From a checkpoint of a small mixture-of-experts model trained on Wikipedia: width 384, a variant of Muon for the experts.
Below are experts of layer 4 (counted from 0) of a mixture-of-experts language model. Rows are named router (the router's row for the expert), up (a neuron's input weights, with its number) and show model dimensions 64-127. Each number is 500 + 25 x the weight over its row's rms, rounded and kept within 0 to 999. Numbers have three digits each.
After each expert's rows: "mostly gets" lists some tokens that are sent to it at least half of the time. This comes from a sample of Wikipedia text that the model never trained on.

# expert 5
router:560503494473463476521484464477515535527510506489499485495517534501475482445512478480523512489515515480463511536497489489491521516480485502478483513498465524496478513498543472494532469510481481
up0:496494521507482495478525519496476504536522487508537507501497498535515532493513504481478577541508451532502469490503553501502488468539474509478509499499538534470478518487480492520512480484492483
up1:489528488475486518504443495489473480534535523517478508498525492516510484478498495470476493503522485523526522468509540489484475461515482490481470481529476535504485529480495505457464515486502540
up2:493485473505542533515494536483480467534505514545497501473495484538480525523491477491483529513530494495520504518505490481449493513492473453490516489498511510493537505522481540521503500529496500
up3:543456478457485498474500485458516515528537493520491514481499450504482529477522499512474507496510460507473467517523494470490500523534484547509513509501500525502519542483515527446509469522523531
up4:501490479476492499510532493474544512552495537460557454478528546529493511486516477526473529504501490489424497511526498465463476506501477492518478482491486518516515519507523535483497489488488491
up5:507488463486498535529521490547493492463511477536487467475517498464481510490493512510503523586517518509495510518500474460500506492505521505539506477502453502509481508507547460463532484522539499
up6:513501496534506482528488504468481515519489481504491525446507498522501483473516539528436510532478482486507477449542534508515476519500492504492493456518482524492503498463533497509472502512516536
up7:528485460554527459517465451488522456477504477491482522535432502522509450479473501503473511476511508488470498535493488512497537495482503439499485491521500460457530498506518522550508488472526481
up8:462517473449506522516556501487487518527499456494479477452489521471509537491497461476452529437524485553474528498558548479503436476489512478485508488551507519527519455540507547480517463449493492
up9:541513489463520468501489503471500514485514487530495470511556529500514475468531511474490486518511573510486457519489503483471508495496511521465474486551505495488468510499530500517500490469514497
up10:474541546488463469512461494452497504462530490520500489507496530491518525518514565501509491573541457543502500519484493459532488456558473505509503503527499501494500509472535509452470489525534473
up11:519525513496482530513517507503457499477460534479477508492516521509525512525473455479498502492493489450468485503525500541479468505495496505416495522490504503478517504491479501468486465514525537
up12:542513447446495506477517500498475486545513488477537463467529535492501474514477507481474527488506498514474543536539424488470510485496497507482489504503455536495537494469445516517498486507475481
up13:453503479466492483533520508496543504507456450487444496446502526487523504498462474489464493467494526510499499483510507483537463491489477505503473452494465491511512525510525507490466505459522503
up14:510536514471495475533489525476462499528514485507480490526480493456536517508503499489490506501536501495472480516505471477534491508494530496517509506507495493503495516482517493512496508497486514
up15:473456464476504468498512500451513530500540493505485526482501491485496503449502520504519489505497494476524521481494515482449449506500519511481510466506493518510498490457541511492498505489510549
up16:528512485495511501512513488509503497505522510520470491495490447495498489480521519486545511531492542472438498509452513537442534473505519511496499495518486544500493494519513501447550491501537442
up17:473522513486494497494509463495527478492502517466501492495570493483515510549493525480482472535477521515498475547494479511547518483485432483492490507472526510461506524486531486492509514474456475
up18:490499478487459525497525505464482494442527473464519528445521501478493507475489481502485428522510525501505502440506488476496510478524532457488517498513468495503500505497487520516465525522507531
up19:500454492436477533510474514497511451478480466522480450447494490537486508528524478485483480539482455469487554525504517487518515556500467502517505499500476471473497486473505482518514517510475449
up20:477511504520522447508507490454555500518521546521543514502482498536543501504534518516483511517529513469517504509480491470497479509499477504491491480490532545501513553513481504510507524465512518
up21:509474513527489473476526528491486492457499543528518508478563453501476468551494519537507474465481516511522507525462518536540493482503532507485463496532512525483536522490486510469526513462458514
up22:482498471467522503520507464486484514509495529481509509505485522496504498524510521513502479507509499478493473538483490515537465479474511512552533464509470503425497557509498487501504527472509498
up23:513503534539485487541496509510514521526477507565486491540523455485557440528496508506512533532529492500494500535506523490534479502482491488473474527439471531477442500491488488474489538479513483
mostly gets: " well", " public", " sc", " New", " government", " world"

# expert 1
router:509510509473517510478496507512527503521456517511452507481521534502521472517525523516488482496489517522525549501535525447496495499520534481489498463522514500502517462537510567500467488484518487
up0:479492506488516547514492508480496466517497482456505507486545502523487507487508512521487489542499488514516477449525499492477527515508484469483509517520477536524494520562528542454490536471484450
up1:529500479529515507453529537525532442505514460518516476509501493467495516515506555484524510571457486496550534469510514494486538501500520519489499544514471502492467501507518532458536539463511485
up2:469505501506483488524470544511490520507518531518516478460545500468467494474537453479471449500477502486484472528515485483483471493496510498508494482499527494479507507517471524488478457550473520
up3:490509523434500454486523496501463525471515506475519526449535512565505505513521495539482506507554503456501487512502539509485516498483492463496530508513543532508552505506524515496474501454439529
up4:533503523512494529495504489514486557471508457475530553472502514555463530518472527522468527514473504482493509561499532477518481492516500466485525498509535499536493480490494508510529465517489509
up5:531483487481431489462489487515502513501475529486548525510482512487501454493547535536520503478506506540512489473491507489490506470488512470514502512496490509506468474519557525493513488513512474
up6:517466516504468503528515517467503491551524511530479483528508504501526501514576492498478496497513489490482523507477516509491477464491494491469495492524503537522549517515503529473519463495516490
up7:525479536525560481500484480550507503491503525545520481470526491495504500489548476533520496471501510491473498517468492511529514518507529513450486502485473502499475487492496469518532490493504468
up8:516502503504525486525462561488524523494468497496525461490450506489469539483507481483529448517485464477442506449455497476511502498502504474483459472487527448515498502514484555490498511488485501
up9:510502521524486514518453497495496528487488544499513511463510535506476501495487514517535453465478519497505505532484485439485525507476485506477436505483497523489516503477530503456464510469486508
up10:485506490481491485496498533533510493500501495500481516454527479510476470444501520496494499508504501507528496503487527488518512415537518537501506502528496500538535513504500509506519458474497491
up11:548553500510479463535493476491533486506537509485504504467499443502481532465489530474493521567485487564483528521512499482484519563506464515518515519479530489434495511530494503504500506493513430
up12:537438531523500494505535493527529531488470532488489509506526423525506523545516507546462512495528494455520549527490512502506469516511479493494526520516503494489514447497489514531512544502506530
up13:500500530525493478508501485501493452493471477555476505485497527489499510543482490558460528482516481507489507502514541507491486476489492472536477500515501513468526490542507520471528501478509495
up14:454470477477469500497483486500491467505473536474457512523429491489502523459563494489518509505471526525515505466480542493517485509503522480502473523506554522485488447540486562453491469475487526
up15:481461484499488471504501542502509513490497481494501505513498515522492507488497480533495498538499505518507455486513532486542486491519501480521431449530547498504525490487491454517476554496506495
up16:584505503495507487512487499509490491520474451475470531470517471539500454491526512519500487546492552481515504458476489468475531499556502486503507523501472463521485510474505526481487511510520474
up17:491505490490477507546448497479452519488460496500482468496496453503497509430548474507490474480454512496545486471465564499535475490499508454488499530471523488492481497525491531496521505502483469
up18:447531487461518459478514524495470497486484520467497519476536504489501525526464529516509500487512496499505500487517481524535468470488471497520483480501509459532494478508521483500518514475479517
up19:467525498500496500525507477545529512478496525457505474497520489510490495535541502470503470477512519519488529458493486446494506494539443500510528476486491530509458481536465498527512504549518525
up20:494536528502487474490462510481492489461483522466495468496517476485514483496497519543496538520502480542472470501503510496511509498492486534500471500486502513521511501529502518484538551498541469
up21:490527470437444505510485527486473497522550490526481492502516515482503512490534516496523529464523522484489488494561490483540461491493475506493500511486497484506501473466510488499508511506534538
up22:502474510490519478460499519538528503481509491523493515530484512486523493498535497501518466502495496514486516490521520498582505521481478509473513487495493512513503457516480521495524485535491486
up23:522514496473473516464467565474484500490516520472507473509503454505520501508519525455500474524493468497522503467491488474485488521534521500533507519524478491545465490499506515479489513485510477
mostly gets: " on", " for", " of", " by", " from", " in"

# expert 6
router:487481488456457531506572474504500496502514469514486477482487542538523506498515519524479528526499538501525505515550492498493536503491496506505519511488495484509525465523471493517466500483554519
up0:462515460507493461493559484509471498498496516497471485498461521486528502454519474521456423540510475487480525490463495501539475519520531496463512485472503513543505488510454519509483480521495534
up1:489533525528495499480511460462485490459527484521509465469476509489523506487471478506564536515489522544522493568510472510503487497509536497497477459459528492521514504494483526474521492460519510
up2:475484476529497427483517508525477525504493531538529516518478490513483517547498521462518482532497490464474486498521491512524498508484494480491498518542500488475475490518481511486490514500487454
up3:495489505496492532501535480502495516466540506497491473481512474464498478506522470497529475488488501525488496525511496463505557506487501486496509517473471502506502459513510483518475496499485540
up4:489524499486478503506507490484484539493496536509503489514510500491487476509486534463472494426461468514524521492505451518511460546487519508481509482513551479495512500499468524481535490503492462
up5:503523505535465470504521505514483554490516489446521529471501501495534542448520497519477477537498505519460500475499527478549517529511534466511491489481514483503506508534469541531455498540487505
up6:497472514488473485511505468532449519519498506495504481480478519590540552476522490478484525493502505469448494475479489490491499534492496488481517490481437516514559499481491520523524499552467487
up7:545481497478474495489517483512501484520519486534477514526499544522497522465508536530539521517509503514504475524517443443495522508502477481503468529489516480506477498497510527495489527491522495
up8:453527522483508503486451504543507508479518510523501496466498513495481484483509496474504502479533520499486500466518532512530494508490507457467495474526527486518464459494516494517538478502512516
up9:516506522514514473535499468497566502482531493473478499507534503487461482476465480499503542454525523492461517468504477471464467511493497511502484515470487493530520547479485509477541439469521513
up10:480473493485536474471538485491493499491510497517494500500469498521495471502516536503528542501501502509456475511510523501509520489434524519559549514531541504486460444511466501523549465480486502
up11:498535481482524516505493498456499502517453478473484509487504470428507512489491468510537520478520523538492501494508497501510507495534502487507535546521550533525518497504511428498514524478527551
up12:516517460458487451458517498487522497512477501502483489457490505506497530523484485459488483499459495489507462518499500480482526456530510492520501495561523472495548489532519517510507494491489507
up13:445513534492512514520499490497521558528505526493516476525455526507491470518470526485505502525502531523501446494495476479477532540481503504508505476486475497482522453496484505484522478541508482
up14:496507480496520451493527527487480499507510515495508540487480489516517473490546503508470454508518496524471473492495523503530456502451505486493541498506467489511514541550504501547476471483488507
up15:524487507479491475469480468492483504450454452545480486488485495522462468483488516480475506514529514501476527433510470496494504497550472476496477507447487485502490539444494493511534471526521500
up16:528536502452496544509491499494485461510523486501493466454504518443484543469495475466472531543542508493496537510489517552464471487535498537496450475483525542489515488520448504499464488494533548
up17:501518512486450482498515511473468489496507464501502510490490471461511512460465506466504512512460520484500474523507535498489525496482502541496523533504496504551525507498507500576492478489530549
up18:527506503517493517517503529539489490489496500511501487497475471510498495485485499491502546504492515490521490502511468471439537503495480481514483534474494519511516460501518527565507476593464547
up19:498480477495501461513519451537488446461515483535516503481484545491482487528535509453510437532501499480493480466488482505518530500456494506515520474512463508544563466507515508531496471533476457
up20:505482495465492503516505455453489502508495458483492471473459512510541476525476512520497514474541482507462491499501509522477517531477497507493547481489495452554522511501512513501516475516485476
up21:474464532508487524492496468483535496457476487526518521466498504493474523519485543518468485517479536511494466481523493485531498478514544477541508503552467474497499516529506495540534494512478456
up22:506467482523509504503474445487494496482450503506534533523493501471450520507493472476467502496532499498484501500484497485555527481502546483508550539474511487550557497484556520513534496487511521
up23:440504464457519479482560534523515495468517498509521472552486488529510492550508535526493512492454524455473494480525467490453521498479511488498508473482500503488513532502490537493507510483486472
mostly gets: " and", " was", " is", " also", " had", " are"

# expert 4
router:475512487491510492523411524487532526479484479459519540519476491489484502503451492513525481531457478483489442449456459468515513495514488498499501461546489481526547530473472486499544524466513486
up0:541523465516514465496491483524506459469495505445467507507530521491521581532513511504494519520467528484496459472488504487495501501475514521580503529522515478534483498499495488487515513506458550
up1:516522530497486517463453477486509521523502480476473476490441524495533532524522524479470512512522528478495503472505490509482475485525497500480504518479474489499537455450502485469515487497504517
up2:493504487511474474490463520496455491511497496487503524481497482491497487492492511494508524513520531499500515496467528482462508519491474536514445466482456518470498510482471536463519526525498518
up3:538536488528514518576495502421491486492512517506521515515488474465494469441514522499475502514504501517523464436515499508469485486451477554503470490533483473477482459459514501533495528532451526
up4:503550487462495479503532500505483454462527481532515547498499485489475511492527500480537510532469503509485489493509488446533483472500500514513465448454496514522561529500486500512485511489497532
up5:525522522456500455496521460486526486527503520528504512532455491505498472502523527504489516488478482476514506522531496517503501467484521491562501505512485523524447488497527495497522487494502520
up6:572508485497523515493508466494481503476448518532497505503468481506464513508433527513499520460506475520494546541507520507482540491495494514497511523511512533516482487516502490534531542499480557
up7:514479486507493489510528491502516498456529479482500475530501488541487459490447480504484508474522523465491515518480484454534456524501522509521496518475494521450490501480500490492478535528485537
up8:507468513481451496501478513444503485482527515513526537473510479507499496475518526493495523522496502515494532506495519490564473485508514513496496531478488545483476486443483528501518499467475489
up9:467518481469506501489448506462504497486496506499487517460536471464534522502471502487477496540493495489486505443501508505513475505508469480466497496541468492537524476508494495467478558477512518
up10:523525472497515502489455477507458482521542534501487514479475481516510494451507473510525474517504436479485485467470511487476467519498508472477546483488501485521472468504494489544498533466451535
up11:507465520479455486565519472517452487546508463495509530521470542521547549482482458503509517498516514487494470486493548449478497454491492540489501477516553511525507486514490483512492501530531486
up12:503440507490524527467517541548467491479525468477475482475529502533487483473534499469489500488496487499523508478549494509506512488465497507485494467519487514467526484493518533490518490519521518
up13:497542485493485486480455459516481509499506506458514549491483533509555527496481518520515491521571482524519497516495502516493485465483488488500515474468471511500527475505504465434483520479515517
up14:490485470496487526496519546515528528516481476529520495485428476511445516533530502472479529507453485507480502473494541481495497528500491521536486488504503506481498475506488468469480548463502536
up15:513497493452498498508494522476501484509504509482508473458504519501508469538519478468513540514473504501529426515495517492418543490479492506472502482528518466485499499566507486520488457521505484
up16:521539480517514488512512564550499474457491518470517549490483481517515462481463553491479549461524493497522513443494497497519481486487483538501527485525477523529497476489492521494523538456509478
up17:511488481526524502480542564489473503494523501496504497487498499466493477505534477542520484512539478504471487479448498500490522519475518528516540469541526495508489496502481531515511507494500524
up18:488499514479541504467554514489497481513507458484493486515516494468513489494497463494493488483506494507457512493502499505490453531497478521478518486495539524541510514481473512538510508510503536
up19:549504552540526479524520512498463495494492507461514505480509476530510492530492523529524446522503485516512539457528434523486475532494491535480538500504480521506525500490528472469518463503509500
up20:537540497500496495495461493487505477476504490518490526453489540500477496469520509506491458542542503529507537513512511485500521469498520524483509506491475517491513517545520495479473458523499508
up21:518478510495478511496457505516504541478556505516481527510492522485470540473463495534527524537487512501532496481537505487480466569497513512499507500478523467494492489509484526466497546507490535
up22:476514460490508504518505525514500492473466474507534493522499531534489480532555519482461479506537516559529511512500519497508483455468467502497514465475486543444480478506509528523425500539512516
up23:507494494464483536503501540461507497481495512507534578458470491491519528453468497550465519522551515504479469475477489515493492501488491465511504533502501539465515538552476475518484489519457476
mostly gets: " University", " County", " States", " School", " Party", "′"

# expert 0
router:509445504531515491482517464510455478490485497511538517499507488516496530509508481490510487462517508506487508489493521544492479501471473517448542533461489482498445509495528486512470479487462484
up0:485487468531500467489509459534485483519563468514500488510543478491451550535469486503458510508509497505544456460519542547494476514451526487472452471477478513545492515533490556491496503519517463
up1:507470502493514489467529497476523540449492469489487543472500527532497516497480527478513499512502491551524505524483496559501509487457484543556524507508513455475470497498523478474501500535550433
up2:504437502476485448538490494512513507514504505505513498455505474551498507491505504506473502493517518540468507504547492509524514487488473518482491544528482458507478535463527529566492555464463508
up3:454526502507491491454486518511468478506497502515479518485493472519512505504549532539498464481501525476533455473507536476545480519523506547465506487501459480479481493513477511498476527554577490
up4:501466511489550492450481520467488494476472489511509523486539516478481481450532491479483517491514511502485465455481539490546466508501487508496516516510521507501513535464526484515496484474516455
up5:531481521513492515531460518456476500515538498481497467536503471477484480512524491533472492517502520518441515529459498508515452499481522502497486499490498455496467514512557486464536528548475455
up6:519466518539529498529482552468489518463471516481506518475504500536528529495577491485440507475519507495489494481497477488486503538517472475467483453501496503512505508486512501502472488501527446
up7:504520534535515464481478482503497514504534492534503491511522542442443506476523531476489455426481489509494505494498531515476483504464489509503518489489521520470543508480480507476525461514491480
up8:478537487511496503530474450511501495518501532544521493482477475486507507500511537515503511481537504542464508513504525497487455472487533514490446540518514540471473581488505550542492520490506554
up9:520496516471530549537533477487510494505502478499494499443485472476485478439513511521491519484503546471495507497473463501531479516517494544547491498500494468467522528503512510502526486509479457
up10:504454486494519482522509496486477490498460490496476475478488465487509515484517519550469493483502494526502461480490515503493532487513489551516479486441466457515454503542515509496531532509489514
up11:499492545506458510520490514526475463461512556482516517489486504479496505478483515514513502541498515503489504499470506490536508525495514505434512498475513498491501480474523491517507487477547517
up12:534503515514482471507481480478530479522478517537541520517444476501533518491505483533468511510549474507533556493492519496482507521514469495488496519504542507537562515506530470490515492462520471
up13:472480455481496469533506480504501506485500540531521498457536535470478498497524522503465520496527484491518514493488477488529521536491476506486505467499506554461515488527503498483492555509566501
up14:477533474524530513527519522500501529546512498496497456500528526526536513492503482505515519478489520509463470486524506536514503489521534538514475511473487526479482538479463543497496495459495514
up15:512498450433499479510505530472505487531473483490502498554501490533499463498528470497459548500501523506559496490448485517459471519440493481541512457512511475507463473488465530497464548498514509
up16:490522499539459444479523504499490506529533531512477454535521508498471532418489491492451496529528481477512508474541516485533519497549527503530498492496490482516510495493493553504504502491520489
up17:523490523477521486514521506541554522500500493525506511552437524516486502470512514544508545456479498505484476524486480474511507484486499568446505486497513432497506530478512485484487443502438523
up18:495525492497508511486499549490456496414540518515497522477496469466514523473543570504490473503509502478496545526497439509517503481532500509569493514519530479538476505482513470477485451495475468
up19:512535465435495522476491475491467518499483499506474485480463514505459502488524524485483492494497476503500497538482516483508504516549524489467516491488512494506483530476513507497532519527568506
up20:461531499508461456508526477505453491475474479501527480518527511513508501459513532483476509479487498477491468497490456509448515491526499488453519477476495509524529509518455471472468483534499514
up21:481453509451499474475486550500482469486508487473526526505538465502480512539474554459518498490487508508520540506521494528492477507498497524546533513491465495485490516502529499499435510534507482
up22:504479486557439492482505498543484480484540489489562466480492494511483533541497512522494520494486501540490463491459492451518511487496519496473523494513470505530481530471507540445474533513516481
up23:537457509516547521505477524529477494508520466508496517465472463489492523504477518493510512513478521511472506481478538524466477519503504483529505497545485492514444507496492473521499525449490500
mostly gets: " the", " two", "%", " other", " three", " some"

# expert 3
router:529518545515477504508493524527534490562509499501512497524468461475487464504486524493503501502486459522525515486497522487490483461501461489552448493523507507452515533508455487512503494583511495
up0:482542518476505486474523498501540461519485506518470489456517494534516497494476438495490501508541469515472547456488504504517484516507471518503517496485487520490515485480511493519505492501528509
up1:483488458503495543486458491531472544518496496480443469488542509478488463502541503545470464492511516494473481542472539524494509475507492479521501503486514508503489473538527506563455484498519480
up2:479509487548517492493509529507477530463465490524505517477464487508472543503498526506492528500470494506488488525540494519452532543527490496494509463482484479518491504495490499513479492492510537
up3:480474453529516523511511508493515505487447463530461486509469497512470486481526495537483484484513463478521493520472442470479468463469512458483488535481490506514496485563503470527490497492511506
up4:465501533528475490503488544451480524489493468513502500467527520529534483466543494489513522502492482481495523510460499460475513488471505495522458536509511502520482474486520471538473531473530490
up5:527475478474537504500517503495498526490502495514448528535527498496477447486466496523497516537470515485480521521518516456501471502487512470502511465514493504504482492511525441536547514487524471
up6:479480504442542450512461456444502486524522494526468511485468494498458488524518498497531472512478513481505494460477538502507488473525514480541454477519484515509506538503555497505496514497500529
up7:528477503498477514476495504507503511514456527525533476445478510539477467492535545469447516477517532493509513460465514497492564508513516486545484502511546542563540539499508476543492481442501504
up8:539499536505447562489464518510473526459542510533568523487523444499509545522498481527467508485491525474492485511539522530489505514535509536510485513507518476486515469508488466493487464495509493
up9:505516504488510511516550526460511506519513520479491480482506525503474529490455545483540476503508476476484462452481577487491509490533503547496486499543509479501478555477458486508503527495500510
up10:514502498529496519509517495486509484533502482530463461493494518484519513458476513500448508459489528474487498439508468489495447458450548525537524487446573487508574489511496509491569489500525477
up11:477481477498492485466500486494524479520491488429508505486495519486488546489523526513490492545550488427496539517509512515501494535478521510514517442540486541544485495504510527581490525538443514
up12:545504513489447507532493499485476496483493518489524532505489486536510526508490532472483566500487529471495493487486509501518487490482544455463491497536470517504561489510496529506546460515513517
up13:486459508462471550533495536485464490472515443485472522497481478536471540473530517512480487507525580483509529515490513509508504524500484498511465489451469473523483472526535513497477512449496503
up14:503517506526491546535495499466505502571507514492478520464513488471518522468512475540525459538531506494522496498504485504475475515503527473556488511495507523475485499485510502476489528471475508
up15:516522417512465495528463490512507549474537462459493502518467522509505481503505485504498520494473473529501481485539533468497499513491437499525499506499489519504524535513509506469530506526478476
up16:509530459462497529532519516453526484487521489499494455522531475480477496528516502507524470465494515502529451512469457526508531492547509504472471513507483494518518525503537489466513505501478545
up17:551487503471503516464496525531527483528504488507502525499484454527475507504529511484483489478523479499504469482454493557518484499495532535501506507484500497492498482494504490499484478528469475
up18:505409533489500508487520489517507493475510486482540519510515448505535525490530516483459530438477513533534502478477507490483472510484509511559460496525531463498512444519524519532466480545474502
up19:464499510516498490530508541516498532524472504509509501499489474507577533515506486483531531509492495514502487530490550480502538480494497481531458482476550491524483465540506516490485508468450495
up20:447531516478537513498528515502490521482497482500506537517528500446495491532511501501500515436492517480550465476502521482536497466498477495511520504561504515536510510436453459468498497511503531
up21:522514512503490500523518474464506541468496506478471447492495439461525490446529493519490491546486485490501505484481542515513496534493526576501477506539490510466489480524483537495524545486474511
up22:516535475543480469490500530546547480495477510522484520495512476506403521484502466474519485480539485544495522517510513512508460517509475516526520534541516524481512498478462494476509540493509521
up23:480507505511530542536483456484463486502500522554502505525536474497498518502473469568499493468517504471488513534509496483463463578519517514440489470510523531483520509542505493508487469444542463
mostly gets: "ia", "el", "ie", "ing", "on", "ers"

# expert 2
router:488517493521533477507511541465524506444513495460510536503544498499497496491470508530496501509505486497480489518483488520539523500512517501499472479517502523505485513450524468491558502579459515
up0:510498463503486509535508510489488526506533515518472513481533529520529553562495470498503564461511513520536523455502550517490558523557480493465425524522504431478492515468494487495514503501517490
up1:513463506535477487487482519503524510501469507547480523493525522484472505541524481530546528499489526531481501535462539501490468489450529511516520506479493502455526471461531527524511508481539481
up2:549526506464539457525521502527473548520489493510496468495478527463504508492455515520522556540469495497464518505521475513476511499509465501510526524465513494514525490488470474465541522519522509
up3:469516507536540468490505547515509482516511508527482486490493496510465486500538508487526497505512520484472477462509542488518510450513474486485448503515464480508503502534510554508484533494501515
up4:506460489514478504512495520520487515471532505519498494516477492475496504546483495508518481493503495478537464492491459517516528438490482498516459458494487463515520497526488522482524543470493483
up5:539512465460487517502499476477516483482517487461484506456485504476483504539488496499512521473534480496467528484490501483466502473478542472511470505491514481522506513519518484457529475522550531
up6:462527517487535478464492518459477517482522496499500553511522456516541505533465503490463524531521523457482475469469544548437498513542443498526516488501517537478448510484500478524508520502483545
up7:536493489521517525496504509497515463461505519515466503486518536506495496492498482497531487523552526481508526521467481508493482502484488452544477478507488529457460497493523483496517487490464541
up8:533490504531504521493515474482557515531516485470493553475543500481519487513524446485505528465479527511533520466498460546503499491473468480484530495481512485483467480472509511490466485531493517
up9:480486470518526497517488467479485523498495526496448472480503455489512464489458490488464467482469495514508512479515452489461531526492480455494531523517540484477480487498489523492523479474514493
up10:525478470534498468503529514458533452480519539507496477494481541529502483526466473478556534487470507497553471498477491514499497463434495490477523536502480484477501516484548507508561526468511490
up11:528515575469548490503523528472497480476484460518495518529480472494516494468460493528494515493508538484501492502488502498501533480473489494481483513510532491505521539490544488455506490459550500
up12:512489477485526504523502457495473477460504522508519478472518465507486495514545473483470489460522494503516534530512512528420513512508472486498503501500499531468483516515535492489472462529528524
up13:520491533504489516485521531445480483444528518496516531479475509528462539457459517550510501546515460470519468503507471476477519476485486512492489531483533540551525512441506519439532498455504505
up14:548521492492510473457529500485500487466494487476476465478514438499500553492464491502540533492544459482500535467497498553532520486505428536505518509501520527492505499491494513439493489485527484
up15:506506489522481479526488529420492492472497548507500522491514493482512542495485533522516445480526518492512509500503480526493481519436505529530461500484501499468492494464521508486516484515516490
up16:496501469513502510479494493508499495461537515500501470494509475544469516495503464481515511453488572506464458461510500495487524562476519530472476464474506486520487502475497510497476491513531460
up17:492494488477493490510508503566503532481519536493514514464516456522515506506476500543534494478536517475492496494466512549514542515471480495472508465504468484456518496465549508497470499512484486
up18:505529480496520520483491509502542540515511517519465468535520505510524511466510567540490532537495444500559490517538521564512512504491521504516517482474519540540492528550496535495522533518494522
up19:478483555497498496484520529492495541459480492448481522497564470509482504488485523471473496502532522491466479535561516518480480474501516485525475439527464521468513466471520513515423500542497482
up20:478509508479505520493508518486511459507534469495531516444447499490535511525502503478508469478498478518466464567493539512527485510447461464518494565501525471506490485503489469505540500471486511
up21:506526527549532471518527493416516485504480478496475520478565500498496502529459503487509519467532521503488510475519502516505481480540500496508494475497486484476492530482467539456486525497565545
up22:532497488490523502547485547479533484528475438506450522497508480476510513493483511509494485542509495489521505505517530558513453541532477509482500472501487528504509510528484484476496517484505496
up23:483487558477489490485494517500519533465488479474529502457550474489481466505537537502445492515479502519477440547499515477472512458514475474508489506494530507483513475517519526548457486526505510
mostly gets: "|", " |", " |\n", "\n", ")\n", " J"

# expert 7
router:470561491519524505495490522502475489491524564533468465505495461478510489514529490468496533491521474501524500526484489519485474507531554503550504500472533500494480476518501517470507526449496547
up0:532501483536469466463482485528498504505503533512526489477486492489483510494511477494463528536490522521537511531506530523489482520501502486427505505481490483489481495495549477518528526476552478
up1:461505497512476520526455529487493515532474456509483520513512463490517503545514465464484475504509501537510520534512474512489536471458520475505535531459469535477500510514503494482507498465526527
up2:479495478506514465465494476486528496489489476469487506496519522513510496533491503522491558489513467511498461465507506543466500461489552499505498463480501470491519482497485501486459541513513461
up3:497512426501499477532476524493447490515519519504501445499505460521471476512499552495511478485465541472458494494495542499540518473551477495514501515502542518523513479521456466492517518526506508
up4:518506477468466494485529472487512506486483467545511457483538474506514446482520490507546515501487469522506481495465497502505498465536495497492502533501484504508523463494508528485499490460483519
up5:483505524476492514527494490508480474487507473517489494465490462533498503508493449501480532478471508456467544521510508488455523527502482475484521494491474509495516489469501471499484524448491481
up6:488487522486480484480520504532438488516498529510524521506466491512450450450474480532516430499484457489481513506513491427482515486482576477548460507513506525467531525534473471488496528481486500
up7:468482471490505497479456473533487484495498487511486495466516499494529510519533463496519524530526484477529497481531521516498474517510509518498535468490449501504517497516489513497551511519492515
up8:512513527517490460535504521479519499491497512550517494485488473546497548522522496533470477496528476509472510505511510502540502523438439463470488565492559468488476513465456502497496499484468518
up9:474543525497494489499459528487505514510508539526457501499499509485474491557512496494488486496507493528478482522460495492517469506511476483532490470500456472461452549474535559440514495515511505
up10:478539557463500518498485489485528492464533492492470502451498499502538522490515533515539489494501483499514457477566490526471515510522509492555523552505479541569532502505529543486543509478520487
up11:521488535538481491517532537505513497477504504498496503534476479440542505508512486516503511495496531489509531464544494481494526479518488479502511470469509480523500480539546515471510513519485510
up12:517533491490534494501484510512507514488484486524512502498498534461501533507513440514488497519496480489536456484516511555540472466471510475500506480516508508452486513500460515514482483523494508
up13:522506474489515476508484480513481511474509489518489498505495500484439533489517524490523491541514492521476502491515539424456494520508490496505464464539467469498449468504518505447521554509515463
up14:488468471475513493541497514486513482487500487448491533484519509516484538485490452512535488454476498501497501517497523495521471503493499510514532476526482520544446544474518600502481505534464488
up15:508515507471477519495526469453499490552509486484494511521480478507537518482562473487499481521472470522482525527570518472503477503536510489498505512517468534470551457497488539471489494503528492
up16:519512509507487481510476463459456509508492518518515466539491464533483489488495532461479515519506487522520483490486497469471470518523482523496520504511521517516517487514530506499494527497525516
up17:488483495479488467470514483478466502465475462470526549496535556495533511499437517470471536526476476504500515535472471485551505463492516451482480482502470447479535493490511520519498535481506470
up18:544544497460489476490476476475538530508521493504497520540529492493482520494479509498462527528519477520489474526443510509473498519532483510518482514443489474470480479500519507461498535513478494
up19:462523461461468509518521502460488476487461482524522517485473534538500460529528524522478496526511487515505547522464540525481516481488446492486512475497511505481484495477474534500527515500500515
up20:503505497493496531526520562462446447515540491524551509527512484493487495529552530502499429491478492468493508548467522505501481510535519483501505458515475512545515481495501445512524513488523472
up21:482520473536522470486511469498486495477503491486535476486506464546484520515462484555491493489520464476490471518516517518496536489479510454483502454518507489532532480493506523471509472509461499
up22:493518539504507505476516493490486512514537540510496490429507556471490538491538518498479582468447495481502458502463483506482504484477493472505499449501493485527492448504516535544473498509499539
up23:488497516500538463511505521493516520474535493521580492457507466500507511487534546462520516518487518483472489491489520486510461525512480539539463466506456449479491502531490496504491544552498487
mostly gets: ".", " \"", "==", ".\n\n", " (", " =\n\n"